Weights of a small mixture-of-experts language model, trained from scratch on English Wikipedia.
Size: 13 layers, vocabulary 8192, 60.9M parameters.
Training: a variant of Adam for the experts, 420M tokens, 6842 steps.
Below are experts of layer 6 (counted from 0) of a mixture-of-experts language model. Rows are named router (the router's row for the expert), gate (a neuron's input weights, with its number), up (a neuron's input weights, with its number) and show model dimensions 224-335. Each number is 500 + 40 x the weight over its row's rms, rounded and kept within 0 to 999. Numbers have three digits each.
Before each expert's rows: "comes after" lists some tokens at least twice as common just before its tokens as in all text. This comes from a sample of Wikipedia text that the model never trained on. Tokens count by the router's weight.

# expert 16
comes after: " |", "|", ":", " (", ";", "–"
router:432528523449498503518453450486521479479552467451459524489537512519457530451492485506485465545474485431522485532544470525508483543472467477537549441529522464542476518471506467538453444471445470521528491454470519492450559479539563500471545501561450484554559489506509451555544515484477528531445531503554440496521522507464512525550513474466
gate0:569445539524539542564464553516554509472478512533496521513441457503470538537531527527493525485546502525511498475459495516456466497540472512446487519549495542477504527529535515447490566472487540511553548529484477494516498499544498472418506523428438486496488574500491428544494470478478517555456481487417483485513526531542510549458544526511
up0:538405555537550516556460585520526520487489520504510495525463445512442572547524472493523517514495547509456511471468508562481424544515473476445470496528460492535488517493509537438434573490443513531517557503472529490495490504556529462420513505488476476501490539465489464501496491427513538527479453498471467451520524534500457536485497569492
gate1:571465426567488558504476497519445463550526495536487476546517464442484470518489432543514463483481378525502476517471489514500536410533422508505575524560442448515532465525540507521491531515489479464536491569523519461475457476536556434466519534449483518476491446496564536476505492591514481498558536478477476498441502546472495536420493486464
up1:543458448552487525452507515481447471509531490584492473573508482449471463507482480540504475511489437543533496463483498491491499385545424524540581532573435458489558436556602524495497459495516496508503510541525504514531450474563568449475508480503462530502485466525512535455530439569515514534515543483442546505509516496455484516444502447467
gate2:498561536488526479557567465520493534422458515459597483506535552492551449524501592514517498452521477466549435528517587498585452464463448513517512503493487503491462506486519492448466535529514566498463522522472492491411505422587532532445508507540524531377528493539535491578441497545537574544477506541534537421511496550490539434532498422485
up2:536526491483476414554507469533583536440450465430555511547520534594515484550533583429480487539516519501470462511482507496539459527482518450575503526498521485464455508493529465433555486506541518503459503591495510580469523417547496543492519463508580527541524547546533521559473495536488564564470552539512571474565514582473550494467510528511
gate3:586537516511503489496478486391523465485494492575469553431497510505554491474503532578445536448488453514534586541547446503543515495488557488498559535571489439494559470533572546552499494496451475500484470506533484555471474458527532515446544478476519507531488445487567473512490436527542471512518594531448477565416534493527462474395549489487
up3:522520519514507478501502494378506458497509487552496544461485522508549458482479500570484527451511474504522556501514476464586491490472546495491516517560503425482563456522589568521504450534442488530482494478565519541459483478522529522433538466465478553553465438476515477518529460525534494527539600489424459538442517500511481510412500472510
gate4:504454508499500507497477445498505545494467547494558398519493571424540505535560491470514529545565463468503485535495471457521463501485460532446525496527510490511498457488508493525395514518513502441565561435511510525486492474591538537457455561472541505514461485459475483477488508478571537469487410486537484488497512565510448424499507476465
up4:528445484529495497500467492472494537515543499497546480600512570486531494580552506447469485549562526509536466498474445443541500421536498511510539521551489476513514424454535552485433465519510540435533487503485430586498474551543532493475496474539495502549477471574497546537484494510569566503500489509531540461491511545496459419460488485495
gate5:532537454436440535496502420485507530496489520476438454510468541495533421464541553531582559480454474480515416500489594501486452480483527538526479458515502422476509467539577518502511470538561543484471506531475458462535530510421489451517480492495527519530508487620520493467465487438455441585551529465512502499483415509585536536510495468463
up5:548567462477440529489483473498517538490501507472423468540447514515526419495522572507540522505516467493489442460494570517498468475483536538495443469474546432469535503547567536471539491536567583494511537535464468464535581509463498439500524506488534520531495484589470468464468434443477433553548466453439513493474399534579519553492504480481
gate6:547472565493548422516505532447457450414450525495456481531448539463491556530509476446514474527556533528445536451528464509512498426448482460510525423546507451544431461508453576339538544515523432522430541516554465442562529519562496526502483406515559562484527492509457463470471473510550563492498496569462514499477537406481491516504440478495
up6:553487561472528471516471515449476428394457508532515480540487515438532576514513467417519499554531537501458540442552472490512475427455509463519541468565508494556469501536452555371544533491557441580525577523545407463591483548557521592493506451492533540487539473488476496476440443504505572488476527581414529461484537449487487528474478446460
gate7:457493499505542454501543463466486508453488490476512533473473476478490376454438466441498499478497477524578457461433487497465401473485523515528580462506456556461474472458518540448521447518519528464460452438450495564510418486430472513484559543585508550488513505473410512514501510552523542522512443535423483457549505477472491540544501553518
up7:481522481505491439494544525466547490473480487509545555502463530472493402502482520427526477475543485514540473481469557488426389463487535528519563485569469524472480451497567569489482450492555584435483493441469518561549448493417439468521504515522568572483512514477486539513526564586485550561537424541427485459571498501454519485531541503563
gate8:488489521512514501484530465428470461452469464558551467428407440527573479526555602443520514502503465474471454485509531438468506462544532558576484496517370483497487443547511585463480559491478653562483555475488535548566435481505488542524493494513519485495521411496504487548537557433556526535478441556498501466493556542435533527516476488551
up8:528446530509538543501487505476478480493495449465500454529522493457491483506534455531549526469468399490531490514490476543533483497474475489540463454450529457482449565464463546523489484504509469455479504492520486473430495530513537470450564482490521441552458479523456492607521533444485503472484458504548487547530545503507472481503431480489
gate9:536489500539520460478437514437479537470446545508533534457512546460491469565447577562530560423525426504557521486461462521467545593500496486551557537442497531467509558473542506529464535479493537507480476454481543452533506516438489468549459473419459511527489489547528508532480571480493427466428528448477436410461548493498459463458514488494
up9:520478503494506431420410523465498517474493546463500567489543532462495474592485600465500517455506508476574517468494448506497546570505478475533516487471524521491496607463551497516487478470458488489495484471497509525557524526457510452504488428501443531502525478545541484519505482455503468468456493498475442383481566453513484516505465491509
gate10:510547541510478473492461514546439485505466553506518465509526550490538532505445539581421519501552569471456619518505503486488441444448516538508514523520469466479561510518479529481530431528522468503586514531502461506547535492576515524476497468503538451442453441493454563416473525527473516476553535486483517503419511494516466454528450483520
up10:509582555461540448506468519559461473515491523504499465489544509484539553509422481592457528499541515466463613567438473519511446460477540522505515555469459464424555515490473517465572421492502465471627518516503465487508555470571567535478506466540498476448475491518465567443488525526485486464545554486466514494413516509509475462557454527485
gate11:520506517500513459495424510544488529487449481485460548508507558437575541574452508535513535497542497510409531387410478507481513467470475506472563514503551482461507356484477506519548507483468509493553580493501469493521495552563520530547472370429562443442493554502474531476538511531497514438500502455555514548514459416482460516484573439523
up11:532518580427473452508409552537511512474452441477450551526507513497547541556431521510487488453540535501419576399405519516481521463532498478519585492485564487498524391497524523487544521433479476520559582482464451482518480518565531526532476353441495451493542527497529489476556409530486532420516546467566541556516506473524465544449563447465
gate12:480498494559466589475579459527411499467511487522504532589484484492530418451554447475503524544548394478523488565524544482523514454497537509526517518478511485480492495474471477448524512510492472481556543470580528485526443492442492495467522554504535571557507551497419516488440482529547497550467531474559549514508503568550512555507485527484
up12:493524457513446561522563425539422519492482503510489500540477470483497422434560425460519535512537390458501520567537597522531499487509548483477508504488503473517505509513451484458488457525457473504540529454539556504511487465465489497461524564529547559574520542485407526445433463502531490514464592455573537554534502543540517570539508519456
gate13:502495429480500540521477532518490485497505557495528445464446567486628435482640523494470469519459480490591531489447451430423444482429539533466530502516510537498499476494519465509439500483568518510484481465491534506531447500501453455488454474498528490464507448506503520495545581537465559548502469411479405495488447495444556563522516428473
up13:540527409549463536508484481525516525470470565548503446453447539472571433518605502521470498502456479493535522512478441442422456478451480496454551489544471570491539515529475465550463499458577524503481480465494532509548478490478451459507468521503524529493535427489521541451548564523525529510520509455491445490495440495504538542518510441453
gate14:471466448441456535461486507517487536506497524521503442507499450464477539411515488480488508495480534541435538498526536497470484466452445499510495492485545532473524541457508550498503463470465474503503505467481516507542402460478555460452502474459565550510522517424549497408506538474563499476453520510491529548509492503483547538527466503442
up14:512507400490475542464520489519471548504481528546484408504480440452485514450575477466466510508477496526479493474501536472499503439463458526548471509564498534460514467494482540495512523464540517526484489504487551540540403472467503446483475482428556590457505563473524519442491537503581469512479525503522476509523455525473587518519433545467
gate15:479475480509500549532536525473407504519413518528494486468541472472469479452434466526491570482505518457540526503517492488484495495502498535559560489465504426470482535474483460571541564458501467501490506430550500453543511505485479478527457556474471518413541507486436490499435501451497494516521506535475481431480447563467394525552541488520
up15:503497558513477503512542567468432521478464500497533436493531486464490485505459524520508586538553541509558545452514551473497511490507514516565560475469487474476482546497539518566573568422497531506523510482540497482574513534469472510549408507453482538432536538483440527461484455480515505504532453526451515384486460546503411547519544481514
gate16:554485509542532486482480538501481500490356472491493442556461469454572450529593490486565489563488489493485482461436528531500442512497508554511440492512532525461485540477544480505550475514505510492567514570499470486533493514559531531478482434486558468497432535485477526481502490504538478554491468438483538487524479564511456497455537537528
up16:531494468563559542490437530527411469545396496476493524593450436447549468475562461467564484527469435445532498533452463498523418550473508560480521518526536490484506504437469518509529458536430493501540520504502467494467462473580536445477511440532574503558415470475445540518470551461593507534464490450559496417551466545535497447509503547482
gate17:570508537541562461509523543479464534555480476482534451582453476559490431599573528525462510420453556566429497434421573474430501490502437414561474551498492528502460497514534543486534614472509502501448529501532494411488517476546548474532492500475517588419503537530564533450517476349523503513518465592477522532484495549514550510474453535519
up17:489452522510518465481504520440508497520486479517478464591458472537536465566569584471533528450450518538483497430445534503484560429521476426540467566520531489442487495511498512509563577505550514510461487561490474437520510514497539455478516513485521585494492507526529524426516447440504453537556432491472531558487505510545461557503494491522
gate18:533491491555464516433463568503501533506464512537523489479445488496521460512485481501496545497448514521551557498427564480509440420505481525472513507485494495457530500601524529486524497520489574561553536487536477464574491542486486510528423497479549429506495526450488555430520445484551514449512544461490518553436491526517468528407509572449
up18:574531453519529540462525582518511553543481521518515526539531478469520490474519469477581461471490467482507537479474510473527468497497537501512467524513560506414517529534582490530539496466539609500466554466505497484549536544535441474498466481404446490433463559501518535456502506489495560451483447502450524484457521503492457447462563461514
gate19:494450546472484442528501407489490521506475561491572509592487573570518525539532489510556494494498503514437465516446485483548466562510491488471540535497547469514480470509495512457518524503447459485534561437533437487580521488459495534501520582514564511461535525516555512466532549469464593504501527557418485444452454535530512519590483544445
up19:467490554501505407500459465516523442557415540437509506472514555579578449512576503517547578496444511544536473458455503476549518499519506480418493502445518525452498491483473515475498496473513516551525525486593483462495529508511485485542502528449473478455486574477507556486554546500485483512560449490503515508462527461507502506492492545463
gate20:570501443419423422550517442418478442513506478516492549570532441457495425480582505488517547538428494475407502492452455541528461505459445491525493523491559494521420527428513485495515537416495504438396419442495484443487407451442505484416552470511472505531566418549531582498526481488457391544465492510539444489480470511536539433524451464498
up20:583465486489429496560456487477495445516543469573501523570523526501500475478517479516523496605472559499460563481466422483451543493521459553514506490438475508521511513548465486514479516496503486508518452502487469557521381516456541481459433462516507554527531499540481643493559517541442411519483460497512498546421526462562473478522489525462
gate21:481483454503419469392497521505435471543429473463551477520474566519481459570533524457437497526551473529461578498476475529449445523500502499471522573517480510409538549473520512522500565498565546518537512518526466545539507444533504584451502471497582455424511507557531483511518536400490492508482581453469534487452535564520454558470596451428
up21:489466505517445452431515488518436427522457462462513494508446588505539502543556571430442484562524524536450555474471488554449439519538480502471503611537493491411521493498507519466480595515563520502502500527563471538556540489509485580479515502469540442439509518506495479486459583399447546525535572446430512510455547537506494564449492453430
gate22:527461495547495453483502526537490496522391497506477435547464514403561458493540442483517491465492498581471491434515538469469500517542477497497470473486500547457477531471480456506517450579523564479542531512578404551545485482515450463475557522469590452436471476484555510552456521549526538494460522491453589535539511547498515525467497508546
up22:570504548488479457454513512534496501535433562492485448494491539459439497561518477511471508524572490483455534497490496475441484440527530524503427558541517495536535496587435518490489509566451535489483499586522492556545482478481447531500503496443512531473444518555454470526485541530469472584457514475461577474429518504498545473467525465513
gate23:463463485563547477448526522472450488443509443541460481540492473494494570463431483454524470446490492466454504562472465561487463475530515548467481497510542478490517486509524521555467520540469484485517431531497473411496486538461545488459481428545519553452525439502499549453543457440509510474480516482435470442470593526435521508452508530518
up23:504459459503533473452517491402429508441517436606465505553506494504503509487475466470506534494475501525502510561444450525538530447525549485463500551544532518447440487504553529527504519520483466467484462549518461442536501575500527511441456468527519601434507486512458538461551496467508473506492517476456461378461578527446493478443516492541
gate24:516496506528479524454503496494471463506519480544595467558527522517478513492435535462441475474491479480454571506450536576477463482572452443488485492522524474549413432462490495455474499509437496499532537434491491418485526503463551495449476392529525545482477498474626547559511431440468497497619483438547512467462507494464505500540500459489
up24:466514484484497498487494471531497484511463436497569473524568515515468471520461481444479430515467518495446531506438556583514455486568474464495463482529586459571449441459549494472490479460423531499552529457462491464454538497491489511465537427559528508466445515444578498546544464464506521469590459477568530455549488514481485530515469479471
gate25:580478517528527533500481559449454556497509548458487500518487485454514462512513463563514583441553484531514561513445479522530470466491479480453420531513538477442524501514464521489560495509521506473474510567510456457498475550515466508528434478484502493471476545561461527479452459511528468425524480475542533521504464486489423467442516528519
up25:567473471526530543529542513499491552507453546463436495568459479453518463534483488520522544447547484547496503523480499517516501471456515460430424507493514492487545512510462499471549474549527542455498476529509426484463473543553520543460458529458557540515401576549430449510499511506507463437537479444540509566518470521522432470489508484572
gate26:501487546495464509512493539493517541445404493536459403489501427536469442579490527541486527478573466489468554508454486495505457445459514560552503483449487501556591514469517536515560541428614601543586512508498533440560488478473538540507471503453558522487482557485457501511595528522447492544474536458486561521466475495494515481522486472504
up26:496498582508477478546489531514520532459400488531455460460521426590460478552460532548485544500572479472433533524517514510486440468439554546521506482398504496563579474512536498529579513421583568547581528515499523449538518505518565535517492547463584523519456533497454513508555555527444507541413528478516570512477523490481496454530512470545
gate27:581457470475542482538534566546504531519449476497462505516480417531557476454518496518507487454506453495548525492411527498505517475490481472593546461487498506520554565480488438471548497533524523596478432475477503504571476437520524486458460478452449502446504534442445606475520508542515432538486538497517507471464505524473448469481455551497
up27:597496489494532425533512542525528494556432442473451512542491463530519484439506527487497510491518435476528556512448508487531464470528467477603537458497519519551553551470503429490503473546435560560499478519491516510527452446510524477496460468494431493471539523481435546461515478579503443570485564530499525495458477503514436477462444543496
gate28:491539557471514471464541474574453506475476503527594509548507459511555467556469525533510540497498485573576496517477555437547459505497579457485496551481461569479532512568473470534547587533574514541462496568583464503568388500494416539484445466475582556455535501532477511462480432541500539481556481493470563512468565500502503494475488552495
up28:425505526528548536415521448546446564512514549481536423552526479506515451487470397516528467544521486521512477557470457478536473501515507480468516507497450509527510551556467435523467596539555493495499479515578515499601435525496515498472448493489595511490503470516454543527477460505583556449562472451432560481484536526470484494473505522509